Weights of a small mixture-of-experts language model, trained from scratch on English Wikipedia.
Size: 11 layers, 23.4M parameters.
Experts: 240 GELU neurons an expert, a sigmoid router.
Training: a variant of Adam for the experts, 6772 steps.
Below are experts of layer 5 (counted from 0) of a mixture-of-experts language model. Rows are named router (the router's row for the expert), up (a neuron's input weights, with its number), down (a neuron's output weights, with its number) and show model dimensions 64-127. Each number is 200 + 20 x the weight over its row's rms, rounded and kept within 0 to 999.
After each expert's rows: "raises" lists some tokens whose logits its average output raises strongly, later layers aside. This comes from a sample of Wikipedia text that the model never trained on.

# expert 5
router,217,169,227,211,205,182,202,201,208,208,196,185,214,211,214,202,206,192,207,191,200,188,199,196,217,202,217,204,185,208,199,178,240,155,223,199,219,222,193,189,191,209,216,173,197,210,197,202,180,201,251,185,193,230,220,183,189,192,188,224,181,184,166,181
up0,223,174,175,221,204,214,183,218,195,236,215,191,209,200,172,204,191,199,194,209,202,183,168,221,199,216,200,201,208,207,194,221,222,205,179,234,201,226,189,186,196,164,185,198,215,207,195,199,204,217,231,206,165,231,210,213,211,251,180,169,197,162,180,210
down0,211,208,204,199,214,177,174,174,178,205,238,179,186,197,225,185,184,190,215,223,216,198,195,227,208,192,164,209,187,189,199,217,199,190,186,200,239,190,213,150,232,193,193,193,179,189,195,193,225,168,181,237,199,172,214,224,196,225,199,218,196,193,199,165
up1,203,225,179,220,184,244,222,218,183,182,224,197,181,181,194,212,187,206,210,188,177,212,243,174,194,219,226,192,197,168,162,197,220,228,211,221,209,176,207,197,231,168,220,195,223,201,215,196,242,191,202,200,219,200,199,208,217,166,164,188,185,197,220,200
down1,196,213,185,234,223,192,191,195,199,190,180,204,192,203,201,181,232,200,177,242,169,218,208,172,210,177,216,175,204,162,201,204,175,232,161,183,195,234,176,204,236,204,205,189,197,246,230,235,206,238,169,191,222,171,193,186,217,210,184,188,220,166,191,243
up2,157,186,192,215,192,205,195,208,178,203,220,197,203,230,225,210,177,192,184,253,181,200,204,204,198,194,193,203,239,213,193,162,200,191,213,233,182,177,200,203,178,185,227,209,204,208,213,234,235,241,169,225,222,229,212,194,189,169,164,196,144,190,234,196
down2,186,181,173,215,174,208,215,196,155,179,189,198,186,218,179,188,162,181,193,233,178,173,164,192,220,219,214,197,219,167,244,228,204,186,211,169,205,194,198,228,199,179,217,215,169,211,217,206,195,209,224,172,217,187,213,216,177,220,217,207,170,175,189,197
raises: "wich", "ering", "rug", "ingham", "ians", "row"

# expert 12
router,204,184,190,187,223,186,209,216,181,204,191,208,216,202,233,171,208,248,217,184,188,188,215,193,191,187,207,231,198,191,184,175,202,168,199,221,170,224,193,210,192,211,204,172,179,211,217,182,180,208,209,187,207,223,195,180,191,192,174,213,177,146,178,189
up0,203,197,182,183,180,206,158,246,205,201,168,175,225,186,217,225,195,206,193,237,217,219,208,197,185,185,209,160,183,191,180,182,214,225,215,161,226,175,213,180,167,176,201,190,190,214,209,225,206,193,211,199,197,193,176,176,225,240,182,215,217,189,205,194
down0,185,176,197,190,170,193,221,208,180,191,205,202,223,190,193,190,199,188,212,202,194,208,174,190,186,171,165,198,200,196,215,225,172,220,166,195,224,219,188,201,227,178,205,162,191,190,222,216,237,170,215,231,177,215,196,173,194,217,230,231,211,221,209,195
up1,206,199,176,218,192,173,218,186,230,204,167,172,230,175,193,211,219,179,199,203,212,190,207,226,206,173,208,197,201,186,210,229,230,228,207,142,222,196,225,227,175,213,207,207,210,174,207,199,154,195,203,208,185,232,197,211,183,220,203,209,215,232,185,216
down1,212,224,202,200,195,233,208,197,181,182,210,229,242,194,217,213,215,201,180,187,221,210,193,226,169,198,209,218,168,213,176,172,204,190,203,212,191,192,200,178,192,162,189,218,208,230,207,195,196,212,189,226,207,212,190,174,195,193,186,189,193,196,189,178
up2,196,173,200,184,217,196,225,194,216,213,175,204,194,189,182,189,190,196,173,159,193,203,194,197,185,212,173,217,173,185,213,201,201,186,184,247,212,210,217,192,211,197,196,222,202,204,208,240,201,231,206,223,210,222,222,207,222,213,166,179,207,205,201,174
down2,197,213,182,200,209,197,162,210,200,174,184,192,233,215,209,208,197,189,237,225,205,206,198,192,202,167,220,180,190,199,213,191,202,215,213,157,175,220,173,192,215,229,226,187,195,203,204,182,220,151,193,192,204,190,187,214,183,205,191,199,160,219,226,178
raises: "\n\n", " These", " They", " The"

# expert 31
router,219,193,197,193,196,200,215,230,200,216,210,207,224,201,219,182,189,236,210,196,223,178,182,188,205,201,205,233,185,217,185,181,235,171,230,201,206,215,191,199,200,205,225,181,185,213,235,191,179,197,218,180,204,225,204,185,191,186,173,207,186,177,208,191
up0,215,204,178,168,201,236,208,258,181,204,211,162,230,184,200,182,208,186,201,161,194,221,202,208,175,157,173,215,218,165,220,183,185,194,203,196,217,235,187,203,202,186,220,198,166,197,208,185,204,184,177,214,204,204,225,175,199,198,249,197,228,196,201,226
down0,190,218,199,226,184,175,207,200,216,233,214,216,166,193,190,181,205,206,227,213,201,179,191,181,182,216,215,186,225,154,209,196,221,202,196,220,211,206,212,193,204,194,217,177,178,207,191,186,236,202,223,186,197,216,166,226,145,198,217,197,180,228,218,200
up1,222,184,193,174,205,192,198,215,163,226,195,194,196,201,176,227,184,204,190,226,190,188,190,190,221,228,176,157,203,182,165,212,199,172,159,188,197,208,185,226,207,198,185,245,216,201,216,190,205,190,204,192,189,187,188,184,212,180,159,214,191,165,215,212
down1,246,222,217,209,202,206,194,223,205,246,200,208,193,175,185,196,175,223,201,183,218,227,197,182,228,146,212,216,203,175,215,191,230,182,203,218,220,194,209,195,197,220,193,176,182,200,221,181,205,167,193,222,177,181,214,220,201,196,208,184,165,222,190,228
up2,207,195,188,205,204,185,172,182,212,199,182,186,200,173,180,149,224,188,204,135,212,180,208,204,195,211,198,183,218,184,197,202,196,213,201,224,231,205,223,216,215,238,218,220,186,202,180,170,185,212,177,211,159,225,200,205,211,250,168,180,220,173,190,187
down2,204,193,156,209,174,221,188,218,205,191,207,220,196,201,193,210,193,175,232,213,228,196,224,197,195,189,191,188,168,196,179,179,231,196,209,207,219,246,227,211,211,233,225,181,223,238,187,190,199,208,186,161,198,206,196,183,238,164,182,213,188,200,203,197
raises: "== History ==", "\" |", "Professional"

# expert 16
router,191,207,195,195,210,187,233,232,210,183,204,192,218,207,208,179,210,211,206,219,214,201,169,199,207,200,190,183,190,206,195,189,176,173,204,243,170,228,212,213,202,219,244,216,167,216,204,176,171,176,201,166,228,228,207,176,169,223,163,238,208,193,152,176
up0,195,160,168,157,230,181,187,198,207,225,214,196,206,160,225,223,200,193,187,212,176,224,194,183,148,190,204,214,158,194,205,225,194,208,232,222,242,195,171,219,188,236,209,200,227,188,212,203,195,180,204,214,211,226,218,160,214,194,180,239,190,227,219,232
down0,189,174,198,191,187,199,204,212,193,186,212,218,196,230,232,209,178,160,201,234,186,165,214,171,191,202,200,216,201,164,187,240,197,219,207,217,219,224,218,218,206,213,218,190,224,181,178,165,183,223,193,199,205,243,172,205,165,209,224,173,212,171,237,171
up1,213,182,192,194,223,174,187,236,180,220,141,232,219,170,188,195,188,216,219,189,171,233,189,192,169,189,188,232,202,203,225,220,219,199,192,189,181,193,217,201,189,233,185,202,162,207,200,235,227,197,203,169,209,222,198,203,178,215,211,187,195,245,210,210
down1,218,222,192,160,228,191,181,210,191,191,167,178,205,204,187,190,205,180,214,176,201,190,226,184,207,209,238,190,186,174,216,188,233,208,224,204,225,189,191,228,206,186,171,238,174,217,226,225,199,225,213,158,216,184,220,191,217,229,206,184,194,224,241,218
up2,210,166,181,172,203,217,197,209,175,185,167,217,216,200,199,193,205,178,206,194,236,212,163,199,208,213,198,228,235,193,189,183,181,182,227,211,167,218,171,220,182,166,197,174,212,172,237,181,240,204,197,215,229,207,218,193,197,211,182,206,190,206,191,187
down2,210,203,154,200,180,214,171,190,157,176,208,199,172,190,216,204,180,197,198,190,214,258,159,202,166,198,191,234,203,214,198,159,171,182,215,210,213,191,192,206,181,181,179,187,238,204,189,185,248,198,205,213,188,194,185,198,218,192,177,194,183,206,242,177
raises: "ell", "in", "ir", " |"

# expert 13
router,229,187,193,180,189,212,194,223,202,193,193,189,257,174,221,206,189,199,228,197,199,195,201,179,195,186,215,218,179,221,184,184,210,193,219,203,201,233,199,190,201,234,213,184,197,222,202,205,175,202,228,187,198,212,208,172,193,168,180,200,178,184,198,180
up10,218,199,246,226,184,194,197,191,199,213,198,165,199,196,212,198,209,220,251,191,152,233,205,197,194,189,204,208,191,217,155,186,210,234,217,206,208,175,202,198,204,228,193,187,217,184,179,193,181,189,182,180,167,205,234,201,184,194,206,187,175,231,177,192
down10,209,215,225,192,158,213,190,220,208,197,229,209,224,240,188,219,160,169,200,186,224,220,181,196,195,194,194,203,190,201,217,182,234,194,185,189,208,239,222,188,213,171,196,196,193,220,196,186,178,171,203,200,175,214,197,177,186,220,221,192,216,226,224,238
up11,190,206,174,203,226,209,168,188,174,193,195,184,192,239,208,201,198,183,177,234,175,237,234,209,180,188,232,216,190,215,170,213,224,187,196,194,214,184,152,213,200,205,194,201,188,205,187,175,236,226,161,210,192,207,236,201,216,227,194,187,211,184,197,219
down11,192,202,190,180,214,176,208,211,176,209,212,236,199,202,197,160,176,183,189,239,211,199,155,181,175,217,209,210,156,210,246,165,199,153,202,196,182,225,176,186,172,205,241,183,200,199,215,180,215,178,191,195,215,201,207,237,183,196,208,228,211,175,227,216
up12,216,170,162,227,176,186,212,204,228,199,201,243,206,150,186,209,224,189,216,189,179,187,239,222,214,181,211,183,190,217,195,185,165,196,211,178,208,200,206,184,176,204,176,186,200,210,217,179,182,174,189,201,182,218,222,216,176,189,228,193,196,193,206,186
down12,148,180,193,211,196,188,183,208,188,201,210,172,198,223,162,218,215,189,180,195,190,222,233,191,220,175,195,191,182,205,176,201,197,214,190,182,175,220,185,184,193,186,179,212,166,241,205,238,207,197,206,190,217,212,218,175,202,240,229,195,245,239,167,223
raises: "vious", "ful", "cy"

# expert 22
router,193,198,199,193,205,209,229,228,197,217,217,185,216,221,202,202,197,231,186,204,237,183,212,173,199,174,198,206,210,206,179,181,234,178,195,234,214,214,208,188,189,204,202,214,210,213,205,186,174,186,235,175,197,218,208,162,174,219,180,222,194,160,202,179
up0,217,190,207,185,206,212,176,195,199,193,213,191,197,199,197,181,212,209,208,186,177,200,163,200,191,231,195,209,188,180,217,210,205,199,207,184,168,224,218,205,194,217,184,194,192,176,188,199,227,234,223,183,203,206,155,163,209,201,228,184,201,176,192,224
down0,160,221,207,217,211,217,186,221,167,188,195,199,176,198,184,214,224,207,232,215,186,173,161,219,201,221,181,190,220,213,190,203,176,209,195,239,197,237,221,132,209,221,214,208,201,181,191,191,214,206,200,182,166,196,192,197,247,207,237,183,201,209,181,235
up1,196,191,236,208,186,209,209,227,170,200,196,221,204,212,222,191,164,215,193,231,200,189,174,217,197,236,194,212,215,227,208,199,193,203,193,187,179,182,136,219,189,192,221,193,221,193,213,180,194,209,221,191,221,206,205,200,186,240,180,199,222,197,219,204
down1,255,196,202,214,169,219,219,224,203,210,217,176,221,224,185,196,226,225,184,224,182,199,183,184,198,214,199,198,201,246,183,213,224,192,176,223,209,206,233,189,194,175,175,209,217,200,182,186,190,208,186,215,211,193,174,221,180,225,225,155,201,200,212,200
up2,197,181,172,167,228,185,209,185,206,197,176,145,159,182,208,196,203,199,202,168,196,224,203,229,188,212,192,225,167,179,237,200,216,201,185,179,205,198,191,195,185,149,188,215,192,184,177,197,173,202,172,221,207,233,199,196,189,222,221,202,199,179,165,178
down2,151,214,193,197,168,212,195,195,155,193,243,217,190,176,177,204,216,211,196,210,196,205,193,171,205,217,193,216,197,249,184,213,212,202,181,169,195,216,204,230,182,191,198,236,192,205,165,204,239,211,186,209,205,227,180,203,199,169,212,228,213,171,181,214
raises: "2", "1", "ice", "9", "3", "11"

# expert 14
router,188,158,217,200,203,165,164,210,222,210,200,195,215,214,199,209,211,213,241,203,202,162,207,184,214,213,197,222,193,201,174,177,206,203,204,188,181,210,207,209,194,204,198,204,191,216,209,172,188,209,240,195,224,227,193,204,178,204,167,239,175,181,177,194
up10,223,217,202,230,209,177,206,200,193,190,177,174,204,221,227,200,190,218,199,216,177,141,170,182,181,211,179,157,176,194,196,207,208,167,203,197,186,190,212,208,184,225,180,217,189,204,255,187,202,220,207,206,187,205,215,185,189,155,160,200,193,217,205,208
down10,180,182,205,230,221,200,190,193,197,203,212,221,182,179,198,241,206,192,213,239,215,215,224,193,228,182,202,199,215,208,183,203,219,211,171,197,201,220,221,180,190,179,174,171,240,196,216,236,252,197,194,185,198,181,196,205,180,182,186,264,197,167,212,211
up11,197,189,244,216,185,210,216,203,179,218,205,173,204,184,195,207,212,180,191,180,179,188,223,249,230,196,205,201,191,181,182,199,189,215,215,211,215,225,201,200,180,182,203,213,188,190,213,188,214,232,192,205,179,190,228,202,171,170,204,174,211,218,163,188
down11,187,216,217,213,206,205,189,193,216,164,210,218,218,191,143,215,193,212,203,204,209,253,186,181,217,192,183,194,200,201,201,211,162,232,220,189,198,176,205,205,202,171,203,185,212,221,169,193,210,210,190,193,232,205,198,234,247,218,207,236,180,204,191,199
up12,189,198,228,196,206,205,218,223,176,177,194,182,193,168,208,218,237,199,233,190,220,192,216,219,215,181,218,237,196,195,193,248,205,204,155,187,218,207,241,204,227,214,218,201,230,212,231,207,183,230,202,171,183,208,210,200,203,211,210,183,199,185,148,174
down12,185,210,211,203,182,184,171,207,207,166,202,198,195,200,192,189,199,213,177,197,229,211,211,148,194,200,182,169,203,192,208,197,190,218,264,189,187,195,181,199,223,205,218,235,177,222,207,183,231,210,206,212,202,185,223,189,219,242,215,208,216,210,198,224
raises: "ong", "ir", "ou", "um", "ied", "un"

# expert 3
router,229,196,221,209,218,171,176,240,169,193,184,207,213,195,222,162,208,212,221,185,197,202,211,186,206,203,228,199,208,216,197,179,223,170,218,199,182,232,209,194,211,209,216,180,227,228,220,166,184,190,260,132,185,225,218,173,192,183,202,204,202,210,167,156
up108,188,179,208,186,222,191,197,199,187,194,211,201,206,153,163,203,196,204,185,211,196,190,183,216,163,163,197,218,218,189,237,219,195,191,221,194,207,216,222,233,206,238,214,227,184,197,189,253,166,198,195,198,212,242,155,198,182,210,224,206,202,194,173,221
down108,232,201,202,217,170,221,248,196,185,213,179,210,193,207,181,196,189,227,176,165,208,217,211,174,191,209,153,222,192,194,226,204,197,162,199,187,221,153,197,215,224,196,255,178,205,194,207,188,196,184,189,179,201,207,187,181,219,194,227,214,206,225,217,230
up109,224,200,204,196,217,206,200,222,170,207,191,213,204,181,193,181,195,168,194,202,157,193,195,213,222,188,174,251,175,167,227,218,203,197,186,184,171,184,250,170,207,237,166,196,206,210,162,184,205,237,208,206,218,206,196,178,216,228,201,215,211,197,238,173
down109,188,213,221,196,188,197,185,204,190,213,179,223,196,218,192,218,199,172,214,227,190,233,196,200,234,186,216,165,207,232,193,189,218,226,222,185,202,188,186,213,231,194,180,195,210,201,188,229,219,209,178,226,203,250,198,200,183,179,208,171,179,202,219,217
up110,218,208,197,192,195,203,163,192,196,206,209,207,214,213,184,174,181,199,177,183,189,251,191,224,195,175,190,215,191,194,202,195,203,199,251,206,205,226,242,223,193,227,206,213,203,165,212,234,180,201,194,209,219,243,219,166,199,248,219,211,183,177,212,213
down110,194,178,230,214,195,225,182,217,188,217,204,230,168,201,227,201,234,196,188,211,213,189,211,189,162,210,202,206,180,187,210,205,184,147,191,215,208,202,191,176,208,200,184,215,177,226,197,195,189,198,208,211,215,201,205,180,174,222,232,186,189,240,189,218
raises: " time.", " them.", ".", " it.", " him.", ", and "

# expert 0
router,215,186,187,192,217,223,216,210,210,180,192,186,245,203,200,170,222,224,231,203,221,177,185,178,208,209,197,195,207,204,205,179,230,193,208,205,218,224,222,206,188,199,221,190,188,221,202,163,145,195,228,160,175,210,200,205,201,209,180,208,191,181,181,187
up0,234,204,172,194,213,199,178,187,191,196,223,184,202,170,204,230,225,213,213,191,209,191,216,188,204,148,211,190,224,184,188,221,165,204,233,175,214,224,233,199,218,156,207,200,257,222,215,200,212,205,204,207,189,196,205,222,211,221,149,174,184,186,200,154
down0,187,233,185,216,255,210,181,201,180,195,205,208,201,217,211,195,203,251,183,226,176,230,204,199,205,207,173,177,207,219,172,206,169,198,145,202,191,183,203,184,197,197,212,247,212,165,192,215,194,174,199,223,180,235,232,181,184,227,205,209,208,194,170,189
up1,231,205,188,205,185,165,181,177,184,195,227,217,187,188,183,203,181,231,220,178,189,227,196,181,255,154,191,191,203,208,204,212,181,186,188,216,222,210,238,189,185,178,194,196,239,198,198,203,174,217,254,211,196,169,229,231,205,193,177,198,142,183,211,174
down1,176,244,169,197,222,203,197,175,163,190,201,200,212,199,187,165,172,227,171,219,206,193,199,219,199,227,197,168,219,207,160,224,163,253,183,203,203,196,192,185,209,180,218,205,222,187,223,186,157,195,204,203,177,232,226,229,193,212,202,188,178,191,186,214
up2,212,207,211,187,163,195,200,204,215,194,212,189,218,176,202,183,180,189,240,163,212,210,218,225,246,230,197,174,210,221,182,201,216,191,224,230,198,165,256,181,165,196,217,188,199,195,186,205,141,195,219,203,198,196,218,239,195,210,207,190,230,177,196,188
down2,170,214,188,204,211,166,187,188,172,226,246,197,207,213,173,184,180,242,231,200,183,201,180,211,207,206,196,197,211,212,211,193,207,247,188,185,174,172,220,183,240,198,194,205,206,202,193,199,223,198,231,247,169,252,240,197,160,195,199,172,194,210,179,194
raises: "ary", "ates", "arian", "aries", "aking"

# expert 19
router,250,216,213,208,220,232,210,263,205,198,187,193,204,175,199,191,170,205,206,184,199,153,190,189,194,187,221,208,195,230,208,166,221,184,211,215,181,204,212,192,205,213,218,204,145,205,202,205,200,177,202,192,171,205,186,186,156,198,191,205,192,204,189,199
up10,218,212,173,162,174,216,174,205,183,180,217,176,180,189,229,224,213,198,195,213,201,185,212,164,175,197,215,202,209,215,173,206,211,189,194,161,190,199,220,182,231,208,193,217,203,183,208,196,216,175,190,187,209,191,153,202,220,197,194,188,219,225,190,178
down10,189,197,213,170,208,220,218,206,229,182,190,241,147,174,184,208,215,230,199,197,201,228,231,253,184,176,231,175,195,196,185,197,180,163,208,182,223,172,169,201,202,177,198,204,179,196,187,226,177,185,232,191,201,252,187,196,207,189,219,190,214,189,227,223
up11,193,176,182,197,176,210,193,237,199,149,183,194,185,206,236,172,208,219,199,199,225,190,186,174,218,163,193,186,265,167,159,213,229,204,206,197,185,218,188,198,226,220,191,175,226,198,207,196,211,188,221,220,197,237,213,229,187,186,192,201,182,209,200,208
down11,197,163,223,213,219,192,159,218,192,186,199,236,211,186,189,178,190,178,234,244,214,198,169,205,185,188,258,196,198,181,221,212,206,231,218,216,213,198,222,180,175,212,191,200,234,185,181,202,156,204,196,215,197,188,188,208,200,235,188,172,197,182,222,198
up12,157,195,180,210,188,205,197,213,158,200,200,219,229,205,193,163,180,200,206,177,220,245,172,215,216,194,191,205,225,200,160,185,244,214,210,190,202,230,199,194,202,175,183,208,177,170,228,188,201,196,206,181,187,207,199,214,193,171,192,223,212,191,195,183
down12,216,178,230,192,226,216,212,234,186,199,179,215,192,204,201,175,177,225,183,202,181,214,227,196,129,168,188,238,202,189,229,188,211,220,214,185,194,199,153,213,211,144,206,184,208,221,202,216,200,168,186,205,205,236,191,181,172,190,221,208,217,185,199,179
raises: "ing", "ed", "ing,", "ing the", "ing a", "ing and"

# expert 9
router,200,201,205,199,204,195,199,214,194,210,174,186,232,205,209,215,209,200,233,195,210,200,213,180,214,186,208,231,194,222,192,172,211,208,221,199,207,232,207,181,210,208,226,162,205,232,222,160,198,184,221,189,186,234,197,189,175,179,183,210,205,187,202,182
up108,216,185,184,200,205,196,194,205,214,200,191,187,192,227,186,182,204,169,237,206,243,204,210,191,211,189,216,199,227,190,226,161,238,195,227,185,215,187,218,185,206,200,214,213,226,195,219,176,189,175,217,200,181,209,173,235,157,222,217,169,229,206,205,184
down108,176,184,213,215,221,221,185,202,222,187,204,192,199,216,186,221,188,176,171,204,177,185,175,198,208,222,168,210,164,212,197,239,203,229,213,230,189,216,173,204,183,203,176,215,165,232,204,202,217,223,221,229,199,187,216,192,202,186,173,201,179,215,231,267
up109,174,215,215,189,221,190,192,186,184,211,199,243,221,168,195,194,196,179,176,172,191,200,202,234,208,216,198,169,208,228,194,174,226,179,190,214,190,177,236,173,178,240,227,232,208,202,184,181,192,177,189,196,204,199,201,196,203,243,213,227,209,202,205,153
down109,188,199,194,188,228,198,206,235,215,170,226,187,228,199,169,218,227,190,211,199,179,207,216,217,182,218,224,207,164,222,202,207,208,235,218,206,220,204,207,195,233,205,152,165,203,203,178,173,182,202,217,172,204,197,195,202,188,157,212,211,249,226,199,228
up110,191,190,213,204,204,176,157,196,226,196,221,193,179,182,196,205,207,202,199,180,207,200,213,234,187,188,194,218,180,194,233,230,193,202,201,212,178,201,240,178,211,203,207,191,188,195,192,185,174,208,217,223,179,216,218,225,157,255,214,183,224,179,206,220
down110,197,175,222,198,186,200,228,210,170,198,202,205,204,205,220,187,180,165,183,192,145,194,217,204,190,221,187,186,191,222,147,238,179,230,193,197,212,183,187,195,211,179,215,203,200,232,206,172,202,220,221,215,193,180,193,201,224,188,181,242,205,207,213,216
raises: "orth", "head", "ever", "rance", "iven"

# expert 11
router,218,205,193,180,181,193,183,201,204,178,214,197,186,195,211,190,188,206,197,217,207,202,228,206,189,198,204,227,189,229,187,178,205,160,212,201,201,227,199,218,169,192,219,196,189,235,174,182,185,204,212,156,206,214,165,207,174,206,165,196,192,152,179,204
up0,212,185,191,190,227,227,178,205,192,215,160,213,195,225,193,196,237,202,216,200,207,198,161,223,185,198,239,237,173,182,212,192,203,187,190,201,175,205,220,185,194,189,195,222,201,152,191,211,237,235,194,227,207,190,203,153,189,220,207,213,153,199,198,167
down0,194,194,193,239,211,236,218,210,207,190,239,211,192,192,217,193,167,212,246,183,184,198,203,176,220,199,193,158,211,176,169,216,202,165,187,221,186,220,194,210,192,226,178,230,182,170,210,184,189,212,227,228,193,224,212,181,179,181,164,186,188,217,189,185
up1,192,208,212,165,220,199,210,193,206,211,196,194,226,224,208,190,209,196,196,163,215,182,204,225,214,181,230,176,190,206,195,204,229,187,183,226,228,176,188,192,172,219,215,197,213,186,207,191,195,216,203,220,199,189,176,162,216,217,206,209,196,177,184,171
down1,212,210,157,201,183,194,220,231,223,201,192,213,179,188,194,219,187,174,190,182,209,154,169,240,212,201,226,199,211,167,164,229,230,229,229,212,177,210,209,184,172,172,225,215,208,238,207,227,221,172,198,172,214,193,200,223,207,193,180,196,193,243,243,206
up2,197,185,208,179,190,221,208,176,174,208,187,199,216,167,218,193,195,204,222,198,161,197,185,222,190,233,210,199,225,177,191,204,186,224,212,212,250,221,237,219,233,203,212,220,212,196,193,200,181,197,220,168,198,207,177,185,169,212,216,230,207,206,218,204
down2,226,179,205,159,222,245,208,179,200,161,231,177,198,171,203,207,205,198,188,182,214,230,190,170,226,211,183,243,195,170,181,182,183,233,212,224,222,221,181,218,237,212,211,195,210,205,215,201,176,217,196,191,206,215,219,244,181,213,156,214,207,205,221,204
raises: "===", "Species of", "==", "="